python train.py --n_layer=13 --d_model=512 --n_experts=8 --experts_per_token=1 --d_expert=448 --d_shared_expert=0 --activation="tanh_gelu" --moe_layers=[0, 1, 2, 3, 4, 5, 6, 7, 8, 9, 10, 11, 12] --router_score="sigmoid" --normalize_top_k=false --routed_scale=2.0 --balance_loss=0.000132 --balance_bias=true --scale_expert_input=true --init_std_router=0.0232 --lr_router=0.000195 --vocab_size=8192 --norm="layernorm" --norm_eps=1e-05 --tie_embeddings=false --optimizer="muon_variant" --lr=0.00231 --beta1=0.95 --grad_clip=1.0 --batch_tokens=131072 --seq_len=1024 --train_tokens=541100000 --steps=4129 --dataset="wikipedia_en"
Below are experts of layer 4 (counted from 0) of a mixture-of-experts language model. Rows are named router (the router's row for the expert), up (a neuron's input weights, with its number), down (a neuron's output weights, with its number) and show model dimensions 384-511. Each number is 500 + 50 x the weight over its row's rms, rounded and kept within 0 to 999. Numbers have three digits each.
Before each expert's rows: "raises" lists some tokens whose logits its average output raises strongly, later layers aside; "comes after" lists some tokens at least twice as common just before its tokens as in all text. This comes from a sample of Wikipedia text that the model never trained on. Tokens count by the router's weight.

# expert 1
raises: "|---|---|", " Pos", "\n"
comes after: " |", " P", "P", "S", ";", " /"
router:455517398471546465482574537530460584474458456453450491545417403418495431555431494498478467464570521471481565522539443589464425453520465530465474507573443480574498473432477528553524384482486549504531467445553462488471481549484513500505489400502508461485388566506618466589506535569618528461390537509463579483469499552587498470464511513574591472522443469571506486481525552475565491460448
up71:518528551531462537516510501459451523552460524479545505454489497503485539426536469562418512546547498431467525511462510534515465529372530519586525683476515621404429446476531433462497432491487418482435527444499553505418601443472457490606472526565574560507507503444437475477430435530561439590389514471511613622479488460467555502506427512511468463486512558417512540470489481421498512502475
down71:406453465517508455415529479545480503512562415493482618609577465535490537513449374544489575574499548507439468577497463483533438499493487584546506560465394479519521613538499481441490536576567525530479458536568487515464494544447508585521530517501472575470509524459556536452556482487514494461512526488560527431467495455457468504568468407466490463523452523487453441521495443450576538500435
up72:480563506486483568551528515573502546501528579517547414549466477480453461511528603513524493448484538563465432529545556445389524440496543571464463389508469499640422399468497492523495520472543489503484505464499459556488461454435539438503516559557553482478526466427502440477587579454497481499554495590567401527505479505483515542469458524387522486516513589467500446464482455550527579561519
down72:483506511456474472459496450634575543439500447378480459482437598584464577439532462529396491500547452546531490513498409510592531513380555563512560524453521481493502530436471511502576496456554478451528511428483487535467572549501459491507458602493486631451588464490652469614419454509481533530509498482543516466513484543520461434501519487542589413497432471482533484509521494466557478491438
up73:443464519411451511509469441473556502471500541384505534533517415523507415552486594434583594445420528500585522482491539418520499546533559569579414564487487401592480428485531485492503509501447481540600627485486405450537465503431599534522522557474464478546513488562443566556445539600522584553585504455516464553488463455433478544589479497483534620506569542481530526550511448488507494476520
down73:574498464532524512563501422484518469440488492444554518406479482469429526524529477522499442474523516443535520545484566531479422519572590561484559419518536460605381482404495489558440556573544510516529506496483518514519551486526428452506524452485424496448482463477542460469451488467429468492473509466498544418571552516556544384502547484504498580476499567520445512444469591556496549503517
up74:511482497546429552464522422582520533491452521533528548482517594496532393507503494501529559464475493499519526584465559491551509526536541558499478594538471520449531450507464499495441470481520529462462519573413516450549547543428544470532517450460494455421485505450438479455407467444448505543540529489574447475484518565551539449451500464370506547529659548452539489454494553495467537516500
down74:515501508444446537493503467525457585503498513501477516398487441510414499403572437526468569424444510475471496463462498477524505478567499467425483579602447448495558437510524498502330481509491507521439524455493439514480423454500432557476503599495549422529506473519517490439456409538499502529512542569611533447453457518574566520576551563472503504453537569419444536468445540486458542414502
up75:578577548450514464431482535406471529502512480466463482489507471493502447502585556556557435614450545500499479537414618483500406583553565521565527499506502467559484512501515480457459393516452436559459525524561479479423458512521435528465527567595408599607541518475528436516471496467490557465539473412492508509438404398513479444426443456444592490584541522451571393487549450464434529478410
down75:561530431437481492565546457464536549483486560406511479493418538467446432527585485544484564602486453450381455608443618512438586500415473463484530563467433383545463558479429490542518549568513533633425461460490474540464468447527496522490530465552554474519459483490547539473432494453549497498521496454431503500506440533488430483434557550524395505454484434463469526436502502533549502450504
up76:423475495486584525474499566524554496473459507537509466468433444434500479520538588560574447434437511397394585438505509509488472515530569489589522505513461596572498461568489474534482523506521523524489388501483546569440486598487490455419575516523522512482453430475520459448472555534578417502581437491444511499469500528500567495516585457580486536533533468507545497495551629441499583480455
down76:491483576478430591543508522544540448399578632521584510578525434513452436544491490541533525503539554494452516440494471536448540459428494487443506594534530494477501527458460442475510537605587461512530434517432545428490424583537529459448469485560437524605421480541560434421501481404417435453518471546540497494500581517540571463502547457459546554517532450506500554498446417460533489546482
up77:483493541534459436545562480561538535471490410417591436433501540385592471416441432462470493524483432574476477549480522515513466571502535408417428495528523558460494533504499505419435489446474434494474524501575572507484510409522357467467491479500486486510499524374513621459507483556416551490499520408496539556511520587481441524522343519497620458524445530413495555479627428520422445467550
down77:512505427532493510561461554418514502459551536528516582476539573479449545534477568543474461487552532451516513477496544424481516534496468561479523426514562599550511475461483589521576445491489419455419514437514527488543552517495483547541477463431569438481508555630483437545407534422489406407443493493442549597492439551459553513537616467405461550540431453565508514488511425386487383423544
up78:519597418488580496545534462454481535465485513531355561548529518445454473523473524496438562439469510505450436509508512587467469460513502456543604553491478549594480472498534489471535551503515405537508589520519512507518466520497488516500542534490584498484496451435626401472408401403461491393564450507422532467399476462446487538479486524454510472476503425404519499506513509505516508437458
down78:514487486472448476475521593437393502513551496449568544487478535519521510524602408472474524593486395524505557540538521482517585542491576471517490481474584497448463584531555498428514469457493534479559480548422467497534526490490497446522500509488444459430471457541403504498485467529477552633468521469503493526475539588508464557515447485572435549547502513605427457500590458396552492452507
up79:546466469433505477550461512573554555507500522511495446518506401501454568482419511469482513493486506359416425569517533478581485531510385420528481524532499576518555471484576420529547446426522558536544477470456394451593531428446562559542468466462490502474540471439484511527521552469505451493634489495444588460482497546427517453413513604433455487560456446484513520473540555518481366498519
down79:492618529485500563524426469512409524434411425514519599440558541494550496571475531503620463512561453479484516537560446520508532495585527632522466411414516577492470481535553550623407524435514606426518536462508561527514528446520477479515512522453435382460550488530457494525608508473507575538526455423572524481577504496559531556465508450470466495437488450564594535557452532483582469448584
up80:532525501534562539475564468452461589474524500504429445519538543538570455551472504437387520415494522437407587570499523557531580495583500528388571529510492488453470455467555445511585565502547450515431509488420484457577485524447482527523474520480474525568460577536533455514536547427481524567441590542470542545486506566526498488466507529587473423498504537428551499499409549395504527500550
down80:432439493519535510466412517526512431537509617493502431435486478526464419523502504410503498475544524566519460548402506485479500467498579519421551523504551402534593535518448471469541463402531512615555436515546494480550508557504493522494518465537528528497419572528566475489523508474465397462470485538499442469431592467566500578564496488556532586465451490479451436566550517494589462480512
up81:408634588451503523503525572479603434561508528494501541456493541519486345457462453519548454467479495510523465582452463484447502499490522438520436574454445501530373458497552477499502404537524618556424504404427545477533541518515476455526476495461493485396448499528558589564471492491424460485468531515607410554525658456413538486460511510492456593559606483463515512525583518530493493515549
down81:446474485479437485516430457447524526503490419490562516504577657488548548594517572496519456389536567515521456484526488513472518386570570419450496517514516519501551559420504559500470492470524447428472474354403479496527499468504597473504460501480513520516432503506485396515492558502399515478508575596526491502491575503497461586549428537544504493541532562449487481499527486571421437483475
up82:491460506447537448505492492528542428471472526495518427536477528435472523476461489553401491477567474528465544451481588468567586633498518474508473551444512477508438483514526487502588455484549528525584523527471508540548413491540497448448533513545522529460485441481575483522518476420417400520492527614498359510409561617494450548522566521509590520397527500509600560490507473589423474558445
down82:514493447507526372494471559488519473536460440502443457399436562501469471576476400516507498505444539566484528577514486512460530502533472541501537488523437522489542490533449426433569424534480510465568494513513529506596506434528459492527544472433461520496533528461541627551437460483586555497475439511582575506545467389482567539496501516447530416498491467399495413531544451562418516498438
up83:466430464507499501487591511504480460573477500531436570495538493513487530550539568502511470539448462495495625489504480522461489554531469544530541517472541418455447581437388391488517468402554523483519502520567487463583460464517506472471492453550520541564410604442452493500422515481518550508514626612570557446512563447510511567448497478481555448545428579552470494596517451534475417467463
down83:615510456525441457598510573519527471370487499510439505520503508614499482467507463531436487439477489532593418607512500545545473498514425472550516507564470539539541453417418522555507480501511462521509511588464508474591461503456543500505581461504521528481524509516463460484469504401573540469475472483488450502476490547574489557513530492478497407439479441553484431526518495522537479600593
up84:456510487558507513501461533562503420520559477610554494503508444452501429457492535562446570458491398445437470438590411545446491510573555621384498543514463480570473465473547507549514505421527571485483520528455411483480457478630495579565505569433612536441481513520450531585568588472425502500591509523460494429501500454490543527515374529458505465451585478418477498588420552498526504523495
down84:464508555522454415408465509487518402447450501427499432571557471570538556545569469535543545540527537474530538537477475500531474430475494425519521538456428513504450627571508471470426451408505464470449487539478557503545541473462516525498550514534490558491425481460518455518591472497435503478486547424540568504490543443477574503537394569559515488516469600528555566496446473548442514551508
up85:497427525547555479486459475459560445517506574490558468417491558600479545542497538495526542553566478526564440504554534403492449414567473453483431538529613445456441469441429485547548469502417520581518574437423493431482437490521457477551413583422438486608457507445521515482607401483518537506490485436475499565497585506544449516566503601553537619523490543502488506494488517533565572475495
down85:525547566502519505468421536569601462459518583607371557507557518555517591530538521590551562535492440500465448501464502527501433490535461540520544537442478413532486555468405480437486534475579563430483515533389448475368524528505461416499481458566442499453534480486520411521446473522518444483471518513510506469521541408507576609525380506503482501542517563580463543509489546486441435477544
up86:514519497508448402456492442447467532602484438476536522429499576565413509539547392416592557468556536487590442450513510613558480411563537560536543512485404581523456439467491555490498503549523437463492466571493513564516441543633445615515540510551535466493512524515530504598531549594509409556436441515424455509442587490536630557479508502440471441507457556525443481415562450464488513520445
down86:400465439487511513539570565447521502492442471538504519449484557564425435468408497478502528534433403429574511450482552496452526435509455570542534568429496503416407595445537470453451546471496487529467505555527488521542482498554578560519483517486408490548528562492519577502441517474510401489549420509532470468486516398495471406563519396467547543534500681549416405510515555475532523501459
up87:445515400462536503479628486444500506457534512534540493555489470490506536576469512520533471609528563433491502389444499494405422569549418546519577534514382457627434481516526548532514486409438513561562530533428518485560524407449476555493439500464434541599477471605490525493543567509424509478551469458524514545490675511522455557436462585537526567519559469513547540501488474443474556421501
down87:514567491532440489530526497567502476539526507442476500550503505569499530450462499542485542543524587526586483527447636500428480523439415536439603513573489667504542510593450555560564513519618510493387432539461451486463483500404411557342458483623480538524462495564475494513539472491605477440452528414499467538484442605512453464448413456555502472481451438429489602507447471455462425529519
up88:512541457594463451483505479470479522445498456499439517524506487532630470564490409539504464502467453475483530459544498452539430563589567562528483530545565483436441455409424509535538454456482447521408459587522390494560523503438518499430488552572486442519487454501407483538538409489467498471412456469471568519490589471545539515566548501526458467462534486542531464420453441477446539540483
down88:417514515435482531510476484500625502524519528554384519489523613552457544527457582454511525514467475431579447475503486514498505470573443518515546432541634528531495436492486547460460449493394493528516561502467595435497567515520556530524470476576481472460570464518573504534538523431432399490531515526497535517483466589421537416512409361512589517536563412449436577504534534452457479538503
up89:496441519569502496668576504433474492470463523435525418435451480400437517485575542580497428585470447559441522589530549574530475454478501557441466497522552432513515528521441549569528446523449513413449503475483480583585536506472563566572472477512525492516484450475528425481512493426442492416508528474482574565536572552588501437581510511497461514513442436485549539484507575439455582500573
down89:442485509484543522450506424559481436490529520479441476460424493476479445491464464509442634571611483454489571483527388553490405425551517500585560549548547425569515468562402484501531461407519465550441536512549392603425404512515470399542449500554451516470484531502515492517517540517470464477552486535522477569543478483568582486484450512460566542498452522519504477472509510507485406547434
up90:538568457556502463514468520435527550596516480555448376478464575444475460495476543479500516449453508504504610517490540517512497492556546503543462474528477518500484599400510471472459593475481501522539495478501568466497485443637505537450479463570490514564509495532505593470489466510466467498499421500493502561627545530597507468542496539534480543494495464473534511581465491557477531424454
down90:553496473554505515542461479473484459430528534514475557498475551474496452561414565510559487545567561496484567453511475485593472551566492579517472482576470410452499491504456490495509509476511423493586569409487455485535481573401490599498483448439419456503523503517578509500420597490452440398586429427485526488479531571511614501567498491475490471520533445449639523465387503435490546519496
up91:542557537425435354471496513534399563446541546595478521484461545519566495485534444473494529574469404545455505443521498507587547491495511497482460510392481536531531536425519436554435505560549413511486523537436393494550478589399533452479533451462398490499571559454477510527558509532550422456525601586488504402459445593502552511379559488447441526504417475468461519543435530553489492478588
down91:509529448494531504548419446528557469472480540529503468427518516409435583458517587506507528456464558535614578611453545478508530505515460489545556549531496544458482482551458491375525431626519498497454610581427428457547525374477464441449536517460498456439532505441498488512426481471532558535548425550493522447419492603473501512561540473423534531501479577542495517423455464556546461508584
up92:540531458369490509471475501546464530505455519570434539511508476531436527500421575486514552525573476436447486532488522579552510440580473538596502468451506491511535517513453535478507510468563482478360559529426522393441593467492638472585461478430518506604567543565504469531535392531548546475463480456612470554324515525588495525477576513519399580448463539534487528474478501530491548587410
down92:536489485416505558464469517465556461464534515491491542523586520545413390544535550478537446433472415480473538534516513518518485484483538394430464461536496487543534625436584428450420579564515539486418509480585454475510436478493423471448498486548497469427456523598474490488527528529451444486479515567487516539493490455448579567393442542504560506477425458486456476460505513448530500534512
up93:446450486481560558573478529474451512612546408497622495429556569424576494493445499486554466537475500547462525465548473459454531546571461553520460449521503514519540465456496441409445532460483473514553475456498536463555500443523576514409454449502538387561524543522467544531497443467552461549561437454552451557545420481441460469523538472452588478492556518523541610432453478550413471432465
down93:468534437477543482410528581400530516457570520546446464530554540422526547524448422483480526472436537538445564491457492445544498534545533514535486509535525534483514543502581420470477553488520545449470507478544416534416493500446498468414508539537550521488459490556473522523529542501507539470373525509533561483506441533478562484496497487490494577534521529535422526419509552482518498570433
up94:570555487512561576505564565426417476536429461492498483563475415507470504509485518419406450507484458478510532462482555594555526508463483556512499588457539510563523474440506489553542508456486529555426459463525496492452431510381454504529463513523584535449458500471473508433507516483485461562454562503476436549497555570504519441435563468507509434491511469526458457552472547436460505553486
down94:511552535510426469498524512430509605529401502518528523427450552473546555498558433466492410511562487529507477559451429444530547558558532459374367533499477564520511593527537460543501573540472586508442549452451600518586442547502533461531480472580525338522516505525555548453430477522464503564504473474542485479568542413586514633463447449490529547495477410498463514465502453449530493489487
up95:522558471445470570460513504476538492431522507494460504532453448501493462504534469508472530533551472527621557468522479479413538460472460540569555436559471594579528471516473524501573452435606502520440576553453550436511408467423530548524468508478491502520443566486471526541408465513518573511506515548550542531476495495469487475431497531471536552456478466549455540483591519503477518591492
down95:496517610508480455568495490493436458539386447401570485557446483529575510537471525498602432510513468523489584489509447510525463487557476476485485494540467415521472539503569528546485425562435516417393511560389431518545547516502456494408517497530544456405481546362415495488505431466412574466500521568531612632538541477527550476451478485519455485504492489455412527441439469528426476573413
up96:469479496545508544510502558562466559457435406482466399486488502548530492543520443509516421527498519384536533488505485477423523439528489460498524520427495597509413509553434557510475505565480380398510470483439503523512491515505433481450435496486570432430557410455438532488479479480508518433530456500558512451492506513489625472554520527606502470553502586454450537482489483512446528510464
down96:466596476404497535545512522459515510382490507512552500514494541517563545572406435412501421494528554487501400579578422481535462521460491383515467429515518510500465519496494524512451411482506572460460534671513420532514473456486541479494505566437429462473396568549523560486532531475601488462604456486424411572495463496512405399452430485561516496484527490523547487464496537574527467508503
up97:694512488549546469451420543515491566523512551462550517550445458455493467563527493525476475459448468494521493588560489471495556512440578484546534493415565533497554557478482420488451453463538487583332364517512498476475554447605428451475438489463510548504464469509392473466478448574521475395444489421496512490501479405559507497539468518501537462595540555598446518517407546451538542486503
down97:524436517580494480528520434559552568511436468453469437548497580573511492489534492465543495477574507447449512547469431488422486457483415534454484532511524586482547504465502570477484595397503494471610464417587440512475487447536456549589560380550562418431529533517446441518532535454476447488465445488524515536500531554481563570486471469594513576604511436547501557495568479590455535471469
up98:595572498593550518555529433551492509534453583564603451429505547485356522535528501411488487424459489490557499505468558485497456467514441520513528598493604599413470548420562468498468515513588551481518569482506492451484444426527552509496487563458476458531562485586424509453597463465525491427528509503509542484416457431548539573494458504414588458516536432500451468517483540437455507484540
down98:558574508544510578600586560553373492475437460497575540429489539421450414469578463490512427537504543453491523501500623467520505513500485541520464511474459421515493543518595437498481537645476482459551515490521479494446441471647540504513560512512407633493512511547471449545485474474567565506545412508571494379510441486516475546473348460498488573469476383442470583494426515522542485497507
up99:504393502533408384498491542531524485516476496429537505509507559514452553485452534459566567559485556466508534405464496505487550511520359521505474441480543530506575501535521518508513497502475518589494536483468533494568496526575454510576518500470449499522509504589494486574468534569459432460560449550598526537478591573492576561509420487464419491441430455573455439458507484549481523534452
down99:551592540537575507471488445436501484446483495462431447499479484493554447484514455490395435534484536496516560515497487544567597399531501457545527515392517527493539546561455507441425499573420496465561564461565606518492508492460476454446597501443502556504397507471503554493521501497454522539427549457553594476432533325412520540593444493463422455513462491475546519472540528598556517592578
up100:482509490504499458462481444439501450525468462418538469446480521543536428470398470464486557501585480505446490565461402468461481540594517537466470492505491474475505489441622567511575507470506537508481459505586440471464601542481525637495483412526545562544516509459485633495565587428492431473508569546461405442515526442499406499528533529504581585482565547431481461562479605506540478556517
down100:414570425489447506533411506519479532458469516544538427468502480504462535438570524473510476489545491546539493446505519510506498485516503465477480518523368490439646507544522414492494449470406396477588465488568428442456444557430537552432428600494489473554401481569438490508467482471514469518493481484562521543460558491465453492498503473539543608471495501520448476410616502492611585451513
up101:410564440442457417571444533534534526662461550474546475520557584570523524473454592583514500535485468505533444507490519458506411530472578532483491497424536538614519524537490483529464493553440494540500415447531498425441530460459532506577438443538541540554504505512516536573547491563471465584549462506553508487593614480488491500547558444453420429541490548433477577559510535513477555516565
down101:510450508434458411467506495409462487512499557549612550459462496536487470479585497538545564498521563451546418449528474471578535540536490490514505549471420507480544550481428538535527475549533524570569637490537558608456480580456586529492540646511512559545476517553467562476503500482513489462594537474516552431525503437569483533443482426374514419527514476549549476500444513568520506464537
up102:459468556452496478462552402488487596576496471517532536570465631592540454472539458546526482561440571416449473481566523492469491497525562490472523460487465423480508568500566544499543446508555496525456430519519487461558453563483507500472545480454530484507419545510533498534534459564439481573501517414477553482473450406494505473489478544435446547490472536452442453480487437530551561565478
down102:378523474435450515570595476474582481504481539417484522526614493515431501448427482478478554580526524448538543538535447487484504463523499489499471457485448529456483562488451526484455540498483454592467480507500468502440507455616426533584542515452481527450523465413491516526380465449498453489554497480453512385511471481552534526517444486554512431510508502522466410553517515486483511432531
up103:572496514565535437439448489573489532529535489484527524639447421485436511504449527550511547515505520495500504553499457500523562444476475536468499492533640460565480445479471550491468492529430521519542560491422547478600590569486502444620482493500459461473505485520503433534437513462519509436489429522444445508487527514593522467477497568505507521507567473488398548464522409525504520491455
down103:481536354463485534579544496495477455482481568424464445484618474555472532520489562586447498529517490561477517526529471483555501479553557534527507488517526433503564505501514520471442516441519408485410459573541626538473467473521575431560480456565532564488434523552478469458525523531530557430535453527496516556499564419448530429493515608516451490529581493492435496509491555563507546397513
up104:458544470585505529380535441543500465425517583505567428528604490490474523494524490429595539454463457494488531382497438488438496487470545509501436438470379466506502465494420544485532468464612517512446502501442422435515555408465587585500501495418577538531424424577565454535514517448467521524507494545507500458542540501414507486570501496518501448545502454498490556379536572474475505524602
down104:594483478613497517530500491425511424430394525459548446486490448476558542425498548554539450546542469576575464516431485476484558444505493486546564519493468456446511433532515490521533526525469579473518507459563533525433511593498532497548490386457471484501483472621426559561373500427431546406526488560460521528424373535479511501560487519475531530489585458434529494541511472535457393466567
up105:541586456477490483541462445567530538613634520493415529512538559521498533458532531436558557403468423470471470556363464571444483453509556483481466565446436602492467496507522464495526475476484454554545537511459483598588541516485454426505529424536436461422450482504429481543530498488449560436558460488492533448499492555446495450532522522459524511513463526441614509479572509407453522515509
down105:524535493515464484533474511550519461561498405538568444564490455582522526533588538471530535471598551472489514441506455531509507572533451462572485532515464392473463417446488517483510450497525519421516513454397494438541487526522553462536410475610519496545458533506458513407512549461530563465465574444550504496515451497541545509497516527571481551542489515520407493518480456496585493414621
up106:476534425481589544560490431488557544575485432573472490481562573443481593460569500441451494428477510478505433462526473452524519432486440571489415491471550539447449487536513500511516456439398513498462473485422492518472530470521570480494402445569566530485444494496497468461423510469477543465519509526419550599448475599359485541522476573453468575504412460438504559470456414524534536451521
down106:530483545440509488536457533504588427429589520496445445478425543449491528501556473473487466478504441498574531473540481438476517483506537572536521347514498484591625522498469496399335385465535517539486505516511423428399415467350530468403502556518475484548438485441414466523552410614480586486501580505560595434417499525486564559490468445523568579582508497500474438535510560561522505490564
up107:509514586514524506471478568501499622483570404477494514468430561499474601558484454572526452494583485559553492454561533500531474439564535488505458378435575504602510490445609515596506611585545544513553510545518532518451440475478472498509502517577484424557487467502498389570601525544487483515521535502463476566545481608506524564520455540400533515562626543483607503553394462507451545547596
down107:510448487517445558491479492497550381467513552495421601499509489503453491390466537494436391467495559537539489475512494500472456504549537483531443512483539416480564540436516456509509515492502457537466530414503531410541516499585502663479540409529550583490502529499543416467447483476469491466444443457480484397581442506414527426467468577459484431503421553443579456558482554393454419459442
up108:536494521455457468421508527529575517491493520460538496511492517463488500491474450540515508497518489467541691545421548535555502526559477574576482424600493451508535523506510527558527531496502574542566514458513400466515540522475470535512453492464566536553467543379551593487524555479533546602461544470489562503469544510510457488438479537467540525506518456448474514524509447478394430478486
down108:502495484491481516405580474459500434460493550535533546540521600513422582507512397452494467504444530529638542489482563476426443522592512569515521393470483467479425549577509573500493480602483511443494464451472533475581483499425492508595559448426632519592527482570497524539497457437531512440494488545461520523509535420517554471595462476426523515519506467458455460418511564468591479599516
up109:449508528437535476460569498553540407523513565458503421452436463431472569516552609487538549425491514537598536553584585473400550490568570561576502491469466554484490479509405572510549480524553518441539408502467439497513533506486472632427464599537366554462520498506524458518479494407384569635545532563549528500520472534423457457585556569475559481511462482505542485482487559551589546474488
down109:491481451499491528515528439551450548517618395522512568520528469444497459426550561630597512484548430518526526512515526478542543569514516461479486470432573513549407484461427468473466508403540447594548463464468537451502468632534441446512569489520565587524474543472485479519516458512460524477497487535500513543468535486458515550575497409565521597614523489481515566475439570492508518518537
up110:536495521485507432505432465514472581477526544517524618547508446563495510489468582460508571373465401480476468414519461480422434447600536496479531538486552503523562536549463493432428528485473497521409564488504511478507506556497413513589525501435460468564595539463445494425501516511557495515549588599474540508489464525404516559530481428426493557568410531479500491462543511433423511404496
down110:487489467472547528463488485421454550531494443520599481473490553548552487498528516520442482490477459387542469595509486410484549517459485550492517468462511525561622446413441514498491504491507527542455503539460470558518583492425556532552471610474493460545599467585533491567539421525472443427626486485523583548531529546513513455581489557565545559510465504404402498443407466514537546553403
up111:474521447470555546437574374518503478508479451541533464526488533454563589547521404550514601527444539491535600477470528553528464525549438532514637506414594442528576601549487510430480526426481472502459552520475442434605476494557492567488423471481551526433473467553474512533446512504452504486512497553519420549465527504591575524607441527440487452471520500497528510493565510461497517498434
down111:504487431411512530566516551481461532562525509445536500536571538526533512476411483566586482514586465550459575469563506626459399493536503486461500552466621615547564549596516416533393541459467563476506532546422521558549581452578531555522504532529570462532484452463490541499515493411575558412554439502435513431464597580534559440500536477537526564540437431488487498502510415406471489481532
up112:483456573493470471458496453543497454432527420544527447514416521492473482434477565525573548587506439529612574559574517495530478499541522591526562484529492450508489511450515479527498454501516507432381513429467475530438512548520542495626499533491553591528498484479588441479393509442465384531488419429558510510443523530540475552508537419507561508517550571456606542565533506455449500472466
down112:444511480447346464512552484451453432538499521470521601501470414560533576469508538542520517528441405478443551392496505556476517596524615422540460508568556551478546473495520563572534468534471472441594474563555608541548479591449551473533455482543467524470531577352443440506521568477569500530508518490532492526522625508529478482433456517389544460568538511560587482446402439465489503552540
up113:576487508524501524541504484529578484464506573505388542551490497505576491520438496421518556427538477472587502539511511488509517464423493570477581531499397568531488514495427514538502525512460552485479500543486426433517468418465542510483542537484574521463355540576537455486474689560579436529488502514445507554531576453494547505454508466539532566466424478471533562481488553488554464445485
down113:458506556525423488564533520492425500642497489523567446602517520472406489477618451648644440635510519507544520472596489478485418463562467516479514407632405518504538410531532517483548501489567454576488585479563473506469618502430484548527494545520529613487580533495464622575449546495472555515438492471513527467590586513514456498475513450412547536492469544487454468480513506450526419469521
up114:470541541523449542552486559520542489569465467502474587600461454462445535453524469513506480423483507503445582479563523493536558462553507477587521495519536490403553488450439486533461483486348407464540481576477560433478521466510468586455574469554534458608531481472437371456523569448494490484496520404487533448430554437491507512482483464538548523517371515553548502484609505544507505470439
down114:501552490510542507484508520496486554502439518396475476500602408547448515429550478437459511486542563473512493449510549540489468486489522531524425425493494422584497502577550625533473543547433520570536474526495500454538487455592448480510570498511631457596557473528533432477473366506488461479499451472496463444487544482525502429432430525454575489556488406494508506456631495477470484431515
up115:508407538502559471417493580535548443562444440492557421511511448597444545501549503440508528496425479424517503489471630496434506479528508438502475457556596522533524529463515436461444472458517476571493383509482506469502475459466496548446487541409415494495560511474499566513501454559469460506488544479487471504469521554476396486517431488552540516560544462488536515609491489488375460500537
down115:480459483447589458512551448459546449519490552459478494478452531521486483524486480539595495456437432495435561476602564526605450461537426486433399510490567510509493492511469569488538483409542505536419494496504558462481517524441520588402394408615483462362568447494409450509433542407563463558511419485509406534502470531548425533417557598467421512508476519488549557402589479573579496465522
up116:453611555446412484366521503592563552502451482595580545525483504464453502506516431538536468413530484510494531477536550474519491588504501460540465408516527456518582549538430475521504459565493434546540523529424600544572445575525524472374540528464497512395494526499519421475511577483551574478458390418506551427477504524466458603526528578516459453601500478496525459521443498448575495474514
down116:571514519514501427616498519477547426501483467478494542544515526472498615579552586498499546545514404523451559452439415537448450517507548549506396552572467532513593462475416494497505486494479534650427594554488418482490556448526562547597448461463492476511449511561445494527537494433513604537509483468549477550530513476397516465399519516533519546436479487482410516512441485451475507454494
up117:507537473408517576469570443531562496521442499462455498500523504474494487499541534455423498427550473450438417424467514527425507444589537451446463386520532576539505605400453531446497565453476427536511365590523452520512563497570449377495511507550579491530464431463395482562505465436459557573490488575457540550504580506412396553514449560526519537479557522497523478537507495563551541530528
down117:433549488567505502455475434507565542608536458464480510532469431501484446526425463576586473459487557501533479568462499515493519438531459567528522512509455508475534512434525385584497472468489500550626486491535561516483508602487548453485522479490543517562486480517552464508416425465467485528546532567486434508494564563567504486479455487458481536518377571544494528486500479511498610476508
up118:381493483424509507409525415506511537460489508529535505486523458500531532448436568485505503552452517523527465495499493604434446542506562510478531491469523561504521507539553528492533472421576509483524455547545341567485506484478572448523459515463418455534557487499538456464555452435390466518496503538514398463383479504504525583549456534467502461453527546371386479457514510519612576476607
down118:482528498503424429487491548534555442545517490512440489461557545564442550544447495451508376550393512480529519559471490517576483448535543516425558476461527453508449540452555466552407490550524494462541552527471490522540464430483491556502528499442552562477485549517503514467459544553529598410579524517507450510471481536537520500406516476452506510492494460427552520504464518546429475590397
up119:500485522504519524506523499543504447431506506458543592482479492579520492571488439555488439569415543595490571523461510527527449455512493623487461503591476480555427473426483462478524446458556493563451448570496455470498508505482543443447532505417488481512562476527488500507536462489523368532447516514401573436434440527591511451551564505553550577406479506431535484614509453524526473494495
down119:472443493504505483510533571465513564486488571499547538393489466453521557500516493492540540507522496483523464503521422550409532525563523450541579627573536407526611549495409504608426540418497511447540509632571524432462545522454514465513443527438594481431529474421424600454504449462512468474437476508477396545409474518467390450501417478507648505505515541588484513558481523521479534484536
up120:548506538532468578500494468618499533497533421527507463489434516552519571598612481477524535593455495447537433456506532520474568571499450487459384574588531462501482447469536477522570462499569463471499493455447491474499460489563469457519427505538445462578452421524451497409475486482523385496586492553548579495478599571502589512462463475382498508467512476536609417510478441482492522458413
down120:586493488499471514560403520394468519491504413436593551397440355482416429521472457547539430590512491589517537428548481452553457533527518596598397547540479458461520533587503454525551555494596517483421464475575495579524525519501485488484404450484450491465531466404499546555497553463481484446502514467415499522552541568434533462530539551492435570527505520550434520393488625610507522554560
up121:482516491478537453540511567482589492541490530490483531589540538550497512474532607487531570422454566539546493480541486445450504494520515568532415532539429505396521586531518506500502489527454477571523533493473473426508540574450514579494543524372542493508527453361423478528504560466436558479480534566503426526559550552462505472427507563495326498609506497429463540531458424516534550507455
down121:397592528478448448508531506495413533468581467514521493441560457409490538435510565460425483515476497527481576504568501529468492494416467480491500555491473384485569519465559471458466599478550474516517519504478432444585527553479479503525465468528646489448547477556507555472504509523464476537483380399571487488504460524637572576479425490546546582550594607476457431564430480465566500441540
up122:436469450439455483490388466640542459454475414573445486498500471472574588471567552504453514448560458627378481520492464496461488540514455445422477476449574545414381511607581485515525456565571542470564435567506530512458589451469444447555507463506526483516552518472563471427481550449612412443529543545461430478497491430507518445552454571491596565378559459483418521603491507479559551505529
down122:478436447444550502547470410478529395558428548547451478533554477586568531428491505504453614473499453416624512458518454435556518485519465498534450504562508483538473472482452482443497537603611468481571484465543492515543527477498507497568488622477404503535446539508526445468496443478428487537473494443543457472544376555548457520486410494529550503581534568494603521516462553396530529504462
up123:467505389534478602522554443518437511473518434535559537517477529570445567489524539406582450521485520487490467505459544432412622456616486474545473434412559511455495537531552421476490522529445494551585420435558499488557512549505457465485529413497513545547491541416537478471588469544502526436466532482458518427515426516489557559572564465524512501485456482505455411437529433580439506520576
down123:410424480471473453486467443533475511552476525502469420501464497558445533435506471533464492412408351533435515541498564532512505429426588513453461547554458572506423545508511540504584527581484501495532473455426420496539338540539602448448446457506457540561458522515500574562399469447506476504439454504535479526359499573498539583538446405467469519416433514524470436420558532528542470396481